{"n_layer": 12, "d_model": 160, "n_experts": 128, "experts_per_token": 4, "d_expert": 64, "d_shared_expert": 256, "activation": "gelu", "moe_layers": [1, 2, 3, 4, 5, 6, 7, 8, 9, 10, 11], "router_score": "softmax", "normalize_top_k": false, "routed_scale": 1.0, "balance_loss": 0.00146, "balance_bias": true, "init_std_router": 0.0342, "lr_router": 0.000955, "n_head": 5, "n_kv_head": 5, "head_dim": 32, "vocab_size": 8192, "norm": "layernorm", "norm_place": "pre", "norm_eps": 1e-05, "positions": "learned", "qk_norm": false, "attn_scale": 0.177, "tie_embeddings": true, "parallel_block": false, "init": "normal", "init_std_qkv": 0.0402, "init_std_o": 0.0499, "init_std_up": 0.0575, "init_std_down": 0.0575, "optimizer": "soap_variant", "lr": 0.0085, "lr_mult_o": 1.07, "lr_head": 0.0096, "grad_clip": 2.0, "warmup_steps": 200, "schedule": "wsd", "decay_fraction": 1.0, "decay_shape": "linear", "final_lr_fraction": 0.1, "batch_tokens": 131072, "seq_len": 1024, "doc_mask": false, "train_tokens": 674800000, "steps": 5149, "dataset": "wikipedia_en"}
Below are experts of layer 5 (counted from 0) of a mixture-of-experts language model. Rows are named router (the router's row for the expert), up (a neuron's input weights, with its number) and show model dimensions 0-159. Each number is 50 + 12 x the weight over its row's rms, rounded and kept within 0 to 99.
Before each expert's rows: a language model's description of what the expert responds to. This comes from a sample of Wikipedia text that the model never trained on.

# expert 35
Capitalized last words of organization, event and place names, such as Cup, Festival, School, League, Administration, after words like State or National.
router:57 48 67 62 45 54 46 56 48 31 39 60 63 41 91 38 32 51 69 44 69 44 55 56 72 47 46 54 53 45 65 63 41 61 53 57 33 43 57 62 42 62 40 54 63 39 33 48 52 61 56 47 48 61 44 36 36 57 57 61 61 39 32 39 48 54 56 52 44 36 38 59 43 51 56 61 49 43 67 62 65 56 56 46 29 36 42 47 30 58 29 40 33 58 54 56 68 34 58 29 55 37 56 63 39 61 51 49 46 59 63 40 48 49 53 65 62 30 48 61 29 39 31 64 48 69 65 59 37 40 75 66 37 25 60 56 37 42 39 34 57 52 31 37 52 49 68 50 60 43 47 29 32 39 70 56 43 60 47 78
up2:38 40 61 68 54 65 70 32 49 53 43 46 50 51 46 52 45 57 37 77 74 47 40 71 31 53 57 56 68 45 15 61 38 64 34 50 57 44 45 38 43 69 24 46 39 58 47 74 56 74 47 32 59 51 58 39 43 59 54 32 47 51 72 35 51 38 70 65 39 41 31 61 74 41 62 41 39 51 40 71 56 57 56 43 56 45 54 34 55 55 47 48 51 31 43 49 56 55 47 42 48 49 59 34 49 30 71 49 82 56 41 43 36 44 65 32 48 45 64 44 47 39 40 52 50 53 48 47 55 65 61 56 45 54 60 51 44 46 46 45 55 53 37 51 58 14 50 60 25 54 35 49 65 65 48 58 42 67 45 44
up3:63 49 49 45 27 56 61 51 47 52 37 61 65 59 64 47 47 54 54 41 71 80 55 33 73 45 54 59 31 37 77 41 41 36 39 57 40 39 42 53 48 36 49 39 61 50 61 42 34 38 68 42 64 56 29 35 62 77 53 38 43 42 53 49 58 55 41 26 48 63 42 41 67 65 67 59 68 41 53 61 54 83 42 50 50 65 30 34 37 35 46 37 58 36 41 76 48 36 55 55 36 33 45 44 56 70 71 54 21 45 31 47 57 41 37 62 48 29 58 56 44 26 55 39 50 52 66 52 59 36 45 55 55 31 42 45 52 67 51 59 52 59 66 57 40 37 48 48 44 62 54 50 40 58 44 53 56 46 48 42
up4:62 37 54 29 46 58 60 67 38 60 41 62 74 54 50 40 64 58 49 36 67 56 43 48 44 60 48 48 65 64 47 43 55 49 59 50 31 64 63 41 58 46 60 71 43 29 47 54 53 39 43 32 55 28 37 65 50 55 63 30 58 56 31 32 50 42 43 61 47 63 49 49 54 51 40 72 38 23 54 44 57 51 63 36 51 42 46 73 58 35 46 72 33 46 35 59 56 61 51 59 49 39 50 68 52 56 50 68 43 46 65 61 57 45 65 56 51 55 68 53 30 22 27 47 63 42 39 10 49 53 60 40 27 41 51 58 46 71 39 65 56 42 35 35 46 43 48 72 55 57 72 45 56 44 35 45 34 61 50 51
up5:72 35 51 45 43 69 49 51 67 52 51 28 47 42 40 70 52 27 48 30 71 48 33 27 17 56 54 73 45 37 56 59 49 73 65 37 51 48 52 54 70 40 57 59 58 61 48 61 34 72 40 50 44 53 55 61 49 62 56 32 31 51 56 54 56 39 44 39 27 68 56 46 50 50 32 57 74 57 59 62 49 49 63 41 60 64 41 49 66 67 49 39 40 55 47 47 68 52 58 52 42 51 52 43 52 50 56 49 54 53 44 42 85 55 30 45 36 34 43 55 39 28 41 49 58 55 45 47 56 38 33 45 48 82 45 41 58 75 55 67 52 62 48 31 50 28 42 73 69 38 48 37 53 46 37 54 50 47 55 46

# expert 1
Short capital-letter pieces inside acronyms, country codes and gene or protein names, often in tables, e.g. USA, ITA, RORγt, WTA.
router:63 41 41 80 70 56 61 38 46 53 37 64 49 61 66 69 62 44 54 36 63 57 38 63 48 63 60 42 50 77 54 54 43 47 57 60 25 25 49 63 42 41 37 62 54 68 38 57 40 57 58 42 33 41 40 43 31 56 50 40 54 65 49 54 54 41 51 48 70 66 41 45 53 61 41 53 47 55 42 49 70 49 64 58 49 40 35 30 18 52 48 38 51 49 54 70 46 55 49 56 66 36 54 72 55 24 49 58 39 74 54 53 43 58 47 52 40 37 68 49 35 34 50 49 56 72 58 51 28 66 35 41 47 34 62 40 36 53 28 62 57 48 39 48 58 27 51 57 65 37 78 42 29 53 52 56 35 44 48 44
up1:53 33 45 55 70 52 40 59 29 42 31 50 55 35 53 51 45 45 53 49 55 38 62 69 65 49 52 54 48 57 49 66 29 60 53 38 39 69 60 59 41 59 74 76 47 71 55 47 37 50 53 45 52 48 71 66 53 33 48 59 55 45 37 66 66 36 46 46 36 45 35 62 28 51 33 72 48 43 49 58 42 35 29 59 40 29 34 42 56 58 58 29 47 45 64 49 38 68 53 52 40 50 58 46 15 18 58 40 40 53 44 52 24 74 62 63 44 28 58 45 69 75 38 42 51 54 53 58 49 47 68 44 59 62 62 55 46 53 62 41 55 57 43 62 36 48 45 50 70 44 46 49 35 50 36 54 32 65 62 57
up2:39 35 60 65 51 64 21 45 64 68 58 43 47 48 54 44 39 49 65 33 44 47 62 50 53 60 38 58 60 64 50 45 87 43 37 43 38 47 60 50 44 58 35 56 67 42 22 64 56 46 57 38 44 50 50 39 63 21 63 64 51 58 52 56 45 44 51 54 39 54 49 39 44 52 58 51 33 66 54 36 47 33 58 61 62 40 56 59 45 63 28 52 28 43 55 43 39 38 42 45 50 37 57 44 57 60 49 66 53 58 43 47 70 57 40 56 70 43 41 42 59 46 71 54 55 53 48 61 34 23 53 69 61 50 61 70 31 56 39 35 48 47 37 40 48 72 50 23 44 66 36 61 86 57 69 64 61 42 31 61
up3:51 43 37 45 41 57 41 28 56 46 66 46 70 57 63 58 67 37 46 44 34 56 75 42 64 58 41 76 41 31 49 44 46 38 41 43 37 45 42 49 20 53 67 69 43 48 56 39 32 58 55 75 43 64 49 43 46 50 54 51 79 57 45 41 53 80 59 56 53 55 47 51 38 46 37 59 31 60 47 59 61 44 62 52 35 48 59 68 46 63 51 57 31 49 41 58 50 49 53 60 47 42 63 48 32 55 60 67 41 63 29 48 53 37 74 53 60 38 62 47 54 27 50 39 08 47 61 47 44 39 46 48 53 56 46 47 54 57 42 67 51 44 45 34 50 44 58 48 67 43 62 32 36 27 50 49 54 81 25 51
up4:25 49 34 58 54 36 76 57 47 40 28 77 72 63 45 62 81 42 50 62 45 34 64 50 64 68 48 48 49 48 43 75 52 44 37 50 57 63 27 31 36 30 64 27 58 58 47 70 59 64 67 42 61 61 61 49 59 44 60 57 65 46 66 67 48 60 59 46 50 58 39 42 58 28 46 55 47 65 30 42 46 56 49 31 49 42 41 30 69 63 72 34 43 42 49 47 43 67 34 38 47 28 54 64 37 59 59 45 56 50 44 34 30 53 58 31 46 41 64 42 52 41 55 49 50 55 39 30 37 58 47 54 44 57 40 40 48 55 59 62 55 52 37 60 56 43 57 29 32 36 65 56 50 44 44 32 41 42 49 51

# expert 20
Equals signs that open or close wiki section headings, especially the closing == in ==Honours== and ==See also==.
router:46 51 58 73 39 59 23 67 54 62 70 34 61 37 40 41 47 46 54 39 32 63 57 63 35 35 43 33 42 61 42 55 69 38 63 60 50 36 66 52 47 58 63 52 59 49 60 75 53 42 47 69 57 30 38 42 67 75 46 53 51 38 44 51 39 53 36 48 75 24 47 72 32 58 36 53 41 47 35 43 54 37 31 38 31 42 56 51 61 63 43 62 70 46 52 57 53 25 42 46 42 39 63 73 67 45 46 47 55 64 40 66 56 48 62 46 52 48 34 56 68 36 35 43 32 72 46 64 41 57 47 37 65 43 25 59 54 54 37 48 28 61 53 52 59 33 57 52 41 41 52 35 59 68 55 49 55 48 63 49
up1:51 47 41 49 38 43 57 37 36 49 48 72 64 20 47 45 54 45 54 35 47 50 44 62 51 57 52 29 59 64 52 76 69 48 52 89 35 75 50 39 66 44 63 46 45 65 52 35 41 42 46 26 63 41 56 38 60 58 71 41 68 60 47 50 51 50 47 65 66 64 60 31 54 61 47 57 67 54 46 53 40 34 52 53 55 38 37 40 36 51 34 47 43 44 65 45 47 35 39 46 53 57 55 26 36 39 34 60 64 38 55 65 39 50 63 61 47 52 44 61 72 61 55 46 30 30 49 72 43 17 39 50 54 61 63 60 40 34 37 35 50 27 46 22 47 64 64 45 35 50 49 50 43 51 51 62 53 43 58 46
up2:54 53 32 29 58 58 59 55 58 40 36 58 28 32 39 46 36 54 53 38 39 52 46 62 44 58 50 47 46 41 50 50 54 58 66 47 42 63 46 20 26 71 31 49 59 38 47 39 41 56 44 55 65 65 75 45 32 49 33 52 46 40 43 64 34 53 71 62 34 67 34 50 48 24 51 56 48 44 44 63 52 44 70 52 64 57 54 67 72 57 35 57 48 54 51 46 32 63 24 44 49 50 53 53 45 54 37 50 53 50 73 27 46 60 34 69 82 53 36 53 49 55 44 61 59 65 51 60 60 48 61 37 55 57 51 58 40 39 67 40 46 65 49 51 62 45 49 18 65 57 44 75 54 36 43 47 60 65 53 75
up3:50 78 72 40 48 48 70 36 47 61 35 53 30 51 63 60 44 27 53 46 49 51 64 60 58 36 63 57 56 53 44 43 66 42 36 72 65 52 49 53 28 54 42 59 62 58 53 53 71 24 52 45 63 47 44 53 48 54 48 40 40 24 27 43 53 57 29 67 77 60 52 42 37 63 61 49 47 53 62 58 51 55 56 48 78 51 50 45 40 37 49 52 35 28 65 46 69 48 64 28 64 53 58 67 44 53 50 30 43 45 45 46 59 49 36 56 39 46 44 35 56 48 46 33 47 58 54 78 31 37 49 64 27 49 71 57 44 46 33 24 45 36 49 60 47 47 64 70 43 45 49 36 55 66 58 47 60 39 41 72
up4:56 52 60 82 60 59 25 44 32 41 56 72 56 75 50 57 51 58 75 43 48 61 44 60 49 36 61 45 67 20 67 42 39 56 47 49 51 50 44 45 58 47 32 39 53 37 39 48 52 14 41 42 54 42 59 65 48 43 49 51 47 44 22 43 68 62 62 50 55 67 64 45 44 45 47 59 46 52 42 31 35 49 41 51 63 34 57 57 75 48 36 71 54 44 59 48 52 46 45 55 55 40 38 39 46 42 66 46 62 67 38 46 59 81 37 60 63 51 67 40 36 53 58 53 46 58 55 54 58 56 33 41 61 46 47 27 39 39 53 48 52 35 62 52 50 44 53 48 40 52 40 76 50 85 25 44 62 66 50 52

# expert 23
Closing pieces that finish common nouns, often followed by a comma or of, like pal-ace, diam-eter, type-face, H-ope.
router:61 64 46 49 50 39 59 39 41 53 45 44 44 42 70 68 50 37 70 48 49 47 47 63 39 73 71 48 60 50 49 39 42 41 33 29 49 47 53 46 50 65 46 65 65 36 55 65 29 46 55 69 37 59 51 56 56 41 57 63 73 48 56 49 57 34 27 45 74 68 38 65 38 55 61 43 59 61 51 28 50 54 49 76 46 44 32 40 59 43 51 74 57 52 37 60 27 37 50 40 64 38 54 65 51 37 31 67 22 61 57 50 66 50 60 40 47 42 71 52 73 51 41 63 70 73 42 42 60 55 40 64 34 56 56 53 51 49 39 43 43 41 35 45 58 44 33 65 36 46 52 28 52 57 33 41 58 38 35 70
up7:51 27 69 35 69 72 45 35 54 43 63 72 56 49 50 46 65 51 43 53 50 57 40 65 52 50 56 49 32 56 32 28 48 59 52 49 52 54 66 50 55 41 40 31 27 75 55 48 68 60 55 43 55 17 58 31 49 65 27 55 42 60 43 58 68 56 67 49 58 68 53 47 51 52 40 57 46 55 57 49 32 41 22 58 82 47 69 39 52 32 59 41 47 51 56 64 55 54 38 62 70 50 55 44 46 55 66 32 51 63 58 49 41 45 54 50 66 42 62 50 39 44 43 56 69 35 46 29 54 40 54 70 38 45 83 35 51 46 73 43 46 29 53 48 43 56 40 59 64 55 45 55 29 55 48 39 33 55 65 49
up8:50 47 53 59 50 30 47 73 53 55 38 46 72 47 44 56 76 45 61 50 40 63 50 64 44 20 49 62 31 45 58 42 54 50 35 54 37 67 49 42 52 72 60 60 39 53 54 36 48 81 64 58 46 69 67 51 36 42 54 38 84 43 51 60 69 45 67 43 43 50 51 55 51 57 54 32 56 66 60 46 34 61 57 50 67 44 46 43 40 49 48 35 45 83 25 70 45 44 68 62 35 43 37 46 48 61 50 24 54 28 47 84 41 50 48 37 56 58 50 56 68 57 31 58 72 40 35 42 41 45 31 46 52 44 43 36 40 50 52 37 40 65 45 53 49 57 55 46 38 55 59 54 41 44 41 38 46 54 63 57
up9:71 43 68 44 44 52 52 56 70 58 33 70 42 87 37 34 73 41 38 31 71 46 58 40 55 41 41 42 75 48 56 55 45 59 47 66 48 49 73 55 58 51 43 32 76 39 38 39 45 61 44 60 27 67 55 44 70 34 48 51 48 53 26 62 60 71 53 60 51 46 51 50 43 33 47 41 49 43 59 53 74 45 53 41 36 59 47 59 32 54 44 39 52 66 34 55 40 49 59 56 70 52 55 36 31 38 50 39 33 39 54 50 51 65 41 49 50 34 47 41 54 51 44 33 59 56 48 49 42 40 65 53 52 55 24 47 53 47 49 37 54 55 25 15 57 38 61 50 56 54 62 75 55 51 65 50 41 58 34 60
up10:60 52 65 40 62 40 42 45 33 64 44 63 54 40 66 65 56 44 46 59 52 57 41 54 37 44 48 51 30 55 60 43 45 45 63 62 66 49 51 86 34 51 44 65 36 75 55 54 57 42 58 64 52 59 28 42 38 43 72 65 42 72 18 61 68 49 30 54 67 40 44 50 49 38 33 60 37 47 47 61 74 41 43 53 37 40 48 49 64 58 35 47 49 55 50 50 30 48 40 54 48 29 50 64 36 38 60 39 46 55 43 54 44 37 38 54 47 42 58 41 58 45 49 36 46 36 47 46 38 61 66 43 40 44 59 27 45 46 51 54 72 27 75 37 63 45 47 65 69 72 62 38 67 38 42 55 67 65 43 25

# expert 16
Digits inside multi-digit numbers after a colon, period or comma, in song lengths, times, decimals and vote counts, e.g. 6:3(7).
router:46 29 61 56 65 51 33 45 56 74 43 58 49 46 46 62 44 46 30 65 57 40 72 28 58 40 39 48 52 64 49 24 54 32 59 26 36 63 71 72 45 33 42 59 44 32 55 35 49 47 37 62 52 61 60 55 48 40 36 63 29 48 45 48 40 46 48 49 61 56 55 47 68 54 42 42 54 44 52 56 49 50 61 68 53 66 59 47 28 55 67 48 68 60 32 66 60 51 49 57 62 39 46 45 53 36 47 54 33 47 66 55 55 38 40 59 37 43 53 31 50 75 44 49 43 58 45 28 20 50 36 58 73 59 33 59 34 76 45 76 47 56 61 68 54 43 60 59 63 52 70 73 60 61 61 57 39 45 57 42
up0:73 44 34 48 56 50 34 62 43 80 48 61 36 44 65 61 49 50 68 59 50 51 24 40 54 46 48 44 63 44 57 52 58 63 65 55 53 84 48 41 58 55 31 49 42 56 59 72 42 54 26 53 41 62 45 56 48 42 52 37 50 53 51 49 52 52 35 62 72 65 46 78 41 59 59 42 59 60 57 52 54 54 15 47 29 49 53 27 63 62 42 34 35 49 52 64 23 33 41 52 50 51 56 54 50 38 54 67 44 42 39 11 60 51 34 55 56 52 47 68 52 37 57 50 74 35 48 55 38 43 60 65 68 35 55 45 38 48 57 55 64 70 47 61 47 46 56 61 59 38 57 72 38 56 64 56 51 42 59 63
up1:59 49 52 32 57 44 48 59 49 54 56 52 61 44 34 61 56 53 45 46 43 48 46 61 54 55 40 49 66 67 31 40 23 70 46 56 49 59 39 57 43 42 56 41 28 49 49 65 58 52 57 16 48 66 39 49 53 70 41 28 41 41 60 53 60 70 26 68 44 36 75 60 46 49 52 27 66 63 67 63 57 55 54 47 37 53 52 48 60 56 51 61 28 39 69 48 72 80 66 65 33 62 29 56 26 59 51 41 60 55 55 47 47 39 58 48 48 61 65 45 52 59 36 45 31 54 40 50 39 62 53 37 59 41 60 38 40 56 53 55 26 63 78 47 52 55 55 55 46 41 52 47 50 29 66 42 60 40 31 25
up2:48 43 54 66 58 26 38 76 37 57 51 50 78 58 63 58 56 61 52 23 62 52 51 15 59 42 62 60 68 39 56 56 62 34 24 55 58 33 34 60 44 40 57 58 28 39 54 52 61 55 51 57 40 53 44 35 48 35 30 52 38 48 43 37 63 29 44 42 58 63 35 61 62 58 25 29 59 54 66 49 46 53 55 71 47 58 49 73 63 55 70 60 32 61 58 55 41 37 63 51 43 53 40 66 80 68 66 67 53 46 49 49 47 55 43 38 53 57 47 44 46 40 51 71 50 46 61 53 40 23 38 57 45 42 47 54 52 40 36 59 63 56 46 44 55 54 40 42 39 54 56 43 70 70 61 34 40 41 40 51
up3:62 66 38 53 57 50 61 43 49 65 72 61 75 51 49 38 42 66 47 43 51 47 46 75 50 61 44 31 54 42 52 45 35 39 69 52 52 67 63 45 53 46 45 34 23 55 21 43 61 45 53 59 47 33 73 74 54 51 45 47 47 57 34 70 56 62 63 52 29 27 61 35 57 39 49 46 58 43 59 56 42 37 55 54 55 44 60 47 55 51 34 54 57 71 71 16 54 64 31 68 30 59 45 37 25 44 64 51 39 52 65 48 57 41 54 47 57 54 48 42 77 43 20 55 60 38 36 62 54 67 49 48 53 54 42 63 61 58 48 50 41 48 43 80 50 41 35 55 44 29 48 50 37 65 55 54 44 60 41 43

# expert 40
Vowel-plus-consonant endings completing a word after an initial consonant cluster, such as Sh(ort), esc(ort), Ros(ew)ood, St(ands).
router:70 44 44 62 67 34 54 73 45 36 58 58 43 54 71 38 43 64 55 60 51 54 68 37 59 32 47 48 66 37 52 37 33 57 49 49 53 55 38 39 54 57 75 37 65 64 62 41 35 29 58 65 39 44 51 56 55 23 58 34 51 46 39 26 68 65 48 63 51 41 44 53 29 54 41 33 86 35 68 50 41 73 49 60 29 57 63 53 40 35 51 66 48 51 29 39 58 52 43 48 49 57 35 62 42 42 50 51 47 34 45 59 53 62 34 53 41 31 51 37 46 42 51 50 54 54 47 32 56 27 67 64 57 71 48 50 67 45 45 35 61 56 35 56 49 34 45 62 43 41 50 63 37 46 53 36 46 43 59 83
up1:39 50 54 50 39 74 51 48 36 60 41 40 51 55 72 51 42 72 58 43 54 28 31 46 71 45 47 46 34 55 39 40 63 27 33 41 37 49 36 48 52 65 45 54 55 47 46 47 34 73 56 60 70 38 71 59 64 53 51 53 46 50 65 54 50 43 64 57 43 62 58 53 33 41 58 65 53 67 50 49 42 34 44 44 58 27 59 58 30 43 54 39 56 62 35 43 27 51 29 51 43 53 57 49 33 53 74 50 56 45 49 30 67 53 60 30 57 51 86 50 42 51 31 42 39 76 52 40 46 54 55 78 68 50 60 37 27 63 52 34 45 62 52 54 42 67 37 62 62 63 58 41 49 55 43 33 51 41 23 55
up2:64 28 53 45 53 77 49 41 59 55 44 66 46 86 64 34 42 45 57 48 46 27 58 67 70 48 48 56 47 42 47 61 64 64 36 45 31 42 73 49 59 57 58 46 58 52 76 55 53 41 64 49 39 65 63 50 53 23 50 37 47 23 55 64 47 47 41 53 32 54 65 62 69 36 33 42 45 29 35 38 67 54 13 66 61 54 58 42 56 62 44 47 77 35 44 39 42 50 48 47 63 33 51 43 44 59 58 44 56 53 51 26 61 50 47 48 58 61 42 56 28 59 42 36 39 59 41 54 45 46 40 59 59 66 50 48 50 28 47 58 59 41 41 44 29 44 52 47 42 36 34 63 63 41 56 36 58 49 55 37
up3:44 51 47 36 54 74 43 43 51 73 51 58 39 41 74 45 53 39 53 59 44 44 52 31 44 56 47 51 52 56 54 43 55 47 48 48 25 43 41 48 48 20 28 41 57 40 76 37 54 37 58 50 34 24 54 32 67 49 25 40 64 56 30 46 62 82 54 34 51 36 62 58 61 25 43 34 49 63 38 64 50 46 50 38 50 58 43 52 75 54 31 53 51 52 44 45 36 35 29 59 54 42 75 65 42 70 49 53 54 29 51 42 46 22 52 57 52 70 45 44 58 43 66 58 57 45 76 48 34 55 74 46 51 39 65 45 50 41 44 63 49 69 71 58 54 65 44 44 41 43 53 59 39 54 57 53 50 58 60 54
up4:41 52 58 53 67 46 42 73 64 57 52 48 63 37 59 39 53 54 31 32 51 38 36 39 31 40 55 56 54 57 29 51 35 52 36 57 53 55 55 44 52 59 38 32 80 70 44 44 54 48 54 40 65 42 48 48 61 70 69 55 35 57 40 60 48 52 67 57 54 46 28 16 20 37 44 69 53 57 72 54 49 54 66 47 21 71 37 45 52 63 63 59 52 72 49 33 50 45 28 49 49 65 47 44 65 44 42 40 51 36 62 65 47 54 54 39 54 59 60 54 47 44 37 37 58 62 37 37 60 37 45 58 46 65 47 65 34 61 53 52 68 74 57 18 59 50 52 41 39 53 54 43 37 64 38 41 41 42 67 59

# expert 7
Standalone space tokens, mostly in table cells or lists right before a number or percentage, plus signs like −, +, $, £.
router:43 37 56 44 36 64 29 46 59 39 45 54 40 32 40 60 50 49 59 60 48 55 38 54 53 69 52 79 51 47 49 47 57 50 57 47 57 60 66 65 46 48 53 37 47 54 39 50 66 36 49 55 49 48 65 58 66 66 41 40 48 66 51 30 52 57 46 49 39 49 35 38 55 47 39 29 84 65 57 71 69 36 66 52 41 55 65 66 39 50 49 46 59 45 54 51 52 58 54 63 56 66 43 61 52 69 40 33 53 48 58 47 46 45 33 52 61 64 46 50 27 72 58 37 44 45 36 55 47 33 42 35 40 59 58 54 40 65 54 69 12 41 36 54 29 66 48 34 64 46 49 62 74 42 36 29 25 87 40 46
up1:48 42 36 42 30 56 56 59 78 44 49 44 40 65 44 45 35 59 53 52 53 41 51 52 66 33 49 73 56 64 34 65 45 61 47 57 35 40 46 57 45 64 47 42 45 37 29 51 61 50 71 24 51 45 57 62 31 52 56 76 74 55 47 38 42 59 60 40 46 53 65 58 41 40 46 65 63 67 49 55 50 41 49 57 43 75 32 46 47 51 47 70 35 45 57 42 58 63 41 33 65 44 32 50 44 53 56 21 43 70 63 55 38 62 44 19 51 49 67 62 36 56 46 45 49 32 63 48 60 66 38 42 53 44 75 45 58 84 58 18 46 60 50 29 49 46 38 58 46 42 54 41 59 61 46 53 44 58 36 60
up2:69 41 49 58 37 51 40 55 53 64 53 49 64 47 42 34 48 46 67 61 55 49 36 56 52 48 50 56 47 29 48 46 69 53 35 58 64 61 33 51 21 52 79 66 58 67 57 46 62 28 68 62 71 68 46 44 46 69 82 62 43 42 70 54 67 44 81 55 41 58 32 47 48 62 73 29 51 60 49 49 42 41 47 56 53 38 47 50 37 27 47 37 30 62 56 47 46 39 49 27 42 57 58 25 54 53 49 45 51 54 67 41 44 52 46 52 41 27 54 61 48 31 50 31 54 34 30 63 51 49 24 23 59 49 33 47 56 43 54 40 55 56 41 44 56 54 42 36 41 49 43 56 48 36 64 56 33 64 55 55
up3:58 31 43 45 59 56 53 62 50 41 31 48 48 49 59 53 44 55 71 69 63 43 71 51 62 71 30 40 57 37 57 37 54 41 50 82 50 59 61 40 55 30 54 34 37 60 31 57 53 60 67 55 59 50 55 49 30 54 44 27 61 74 50 46 64 40 34 51 56 40 38 47 55 39 55 80 76 62 52 40 54 79 39 53 39 55 55 42 37 30 57 39 21 39 68 61 57 63 57 53 51 45 50 43 23 57 72 65 57 49 54 72 29 51 55 47 51 60 64 30 52 50 70 52 42 31 38 50 39 61 50 44 37 40 49 36 48 43 40 49 48 47 60 43 23 58 53 38 50 49 66 56 54 39 47 36 41 40 46 48
up4:50 45 68 52 56 60 54 46 34 52 37 49 47 66 50 37 54 52 48 76 58 59 30 59 51 49 57 44 66 56 37 39 49 64 43 64 54 64 64 60 44 53 64 68 65 56 73 45 31 47 18 61 47 46 42 38 60 49 65 46 34 76 47 40 50 52 35 48 41 40 41 36 59 58 40 56 22 59 14 46 56 41 32 61 30 50 55 59 56 57 51 38 63 36 39 39 41 51 47 68 60 64 62 57 43 52 40 66 50 34 62 37 44 22 64 67 53 36 61 76 29 47 61 34 46 37 31 61 46 36 60 53 56 56 39 56 68 31 47 53 55 62 57 58 55 52 77 46 44 46 45 55 40 59 23 46 41 52 59 39

# expert 62
Line breaks ending short descriptor or infobox lines, like after "American architect (1849–1879)", after titles, and between "- Built:" fields.
router:60 70 39 58 41 60 15 72 44 51 71 38 63 60 59 71 52 62 53 37 37 60 34 60 34 40 35 43 60 41 35 38 50 57 55 51 54 64 64 47 45 46 39 55 54 50 52 42 58 49 37 57 55 31 41 42 72 52 39 35 30 27 53 43 48 50 42 55 48 74 75 42 44 54 71 56 47 61 52 41 58 36 37 32 43 54 38 65 58 58 39 40 69 35 64 38 43 50 61 50 44 57 58 46 55 57 62 65 44 37 39 28 37 66 51 76 63 43 33 50 46 33 58 48 46 56 51 64 53 38 59 36 53 59 51 59 37 83 64 36 55 63 65 48 61 48 29 36 41 78 55 39 52 65 52 54 58 61 63 56
up1:44 61 47 54 32 49 72 50 43 60 62 73 71 57 41 69 59 66 51 36 37 52 54 34 51 29 40 65 55 87 59 53 62 53 63 58 63 44 31 44 68 58 55 27 43 59 51 71 64 42 29 41 40 49 47 36 54 53 60 63 86 74 46 65 31 43 59 56 61 48 66 46 40 50 37 50 44 43 52 37 37 68 51 40 47 51 49 51 54 37 44 42 68 52 48 52 51 50 73 45 57 42 56 22 62 38 46 52 50 26 36 35 62 43 56 61 52 43 62 65 57 41 43 46 37 39 20 43 50 46 54 69 31 45 55 46 57 49 52 58 64 40 51 55 42 49 42 42 55 32 40 49 52 37 68 77 47 63 51 49
up2:35 72 90 53 41 43 66 51 41 54 57 49 57 64 57 36 34 68 42 56 68 70 54 45 67 41 49 53 51 46 60 45 48 39 53 68 57 36 56 54 58 51 55 76 23 41 53 60 49 54 26 58 42 74 54 65 55 39 58 54 46 42 60 48 57 46 54 32 58 45 47 52 28 57 44 39 55 41 53 56 72 35 43 44 42 68 60 52 54 35 62 54 50 50 47 62 43 42 62 59 51 51 18 71 63 34 58 50 39 53 68 45 56 57 41 49 44 62 50 34 72 64 48 50 59 37 61 56 44 41 46 51 38 74 57 33 29 25 51 51 51 69 65 31 37 49 51 43 22 43 53 38 32 60 65 37 49 34 62 46
up3:31 43 56 44 53 39 47 32 45 62 41 58 51 52 60 40 39 58 46 51 32 65 53 59 61 67 71 26 56 68 23 75 51 38 55 62 63 50 30 44 32 56 55 38 36 53 66 59 59 27 57 40 68 37 40 57 38 72 37 57 55 59 39 51 43 34 49 61 49 31 57 42 77 63 54 52 37 47 46 34 33 66 61 47 38 54 59 49 50 51 47 44 35 45 39 67 47 63 64 53 48 61 56 46 53 32 38 46 54 45 33 43 50 55 55 54 55 80 33 54 64 37 73 45 48 54 51 55 40 57 38 49 41 52 78 24 34 52 34 36 56 43 47 54 49 65 67 39 47 47 52 42 33 37 45 60 76 74 50 52
up4:36 55 56 38 65 22 56 66 66 34 50 63 64 72 46 47 26 54 74 27 71 55 41 40 41 57 36 32 51 50 39 68 37 52 47 35 64 66 35 49 53 59 29 39 47 55 50 45 45 73 48 54 39 68 56 36 33 40 44 50 75 54 46 44 67 46 49 67 55 56 45 74 36 63 62 61 40 54 41 46 51 62 45 38 55 56 64 45 53 57 41 65 63 58 48 53 48 55 62 49 55 35 73 49 46 44 40 58 37 39 41 66 31 57 59 50 67 71 47 34 34 45 41 46 51 44 48 56 62 36 38 61 74 62 31 41 54 38 47 58 51 64 67 38 52 36 56 36 20 47 60 63 34 48 53 43 60 66 30 40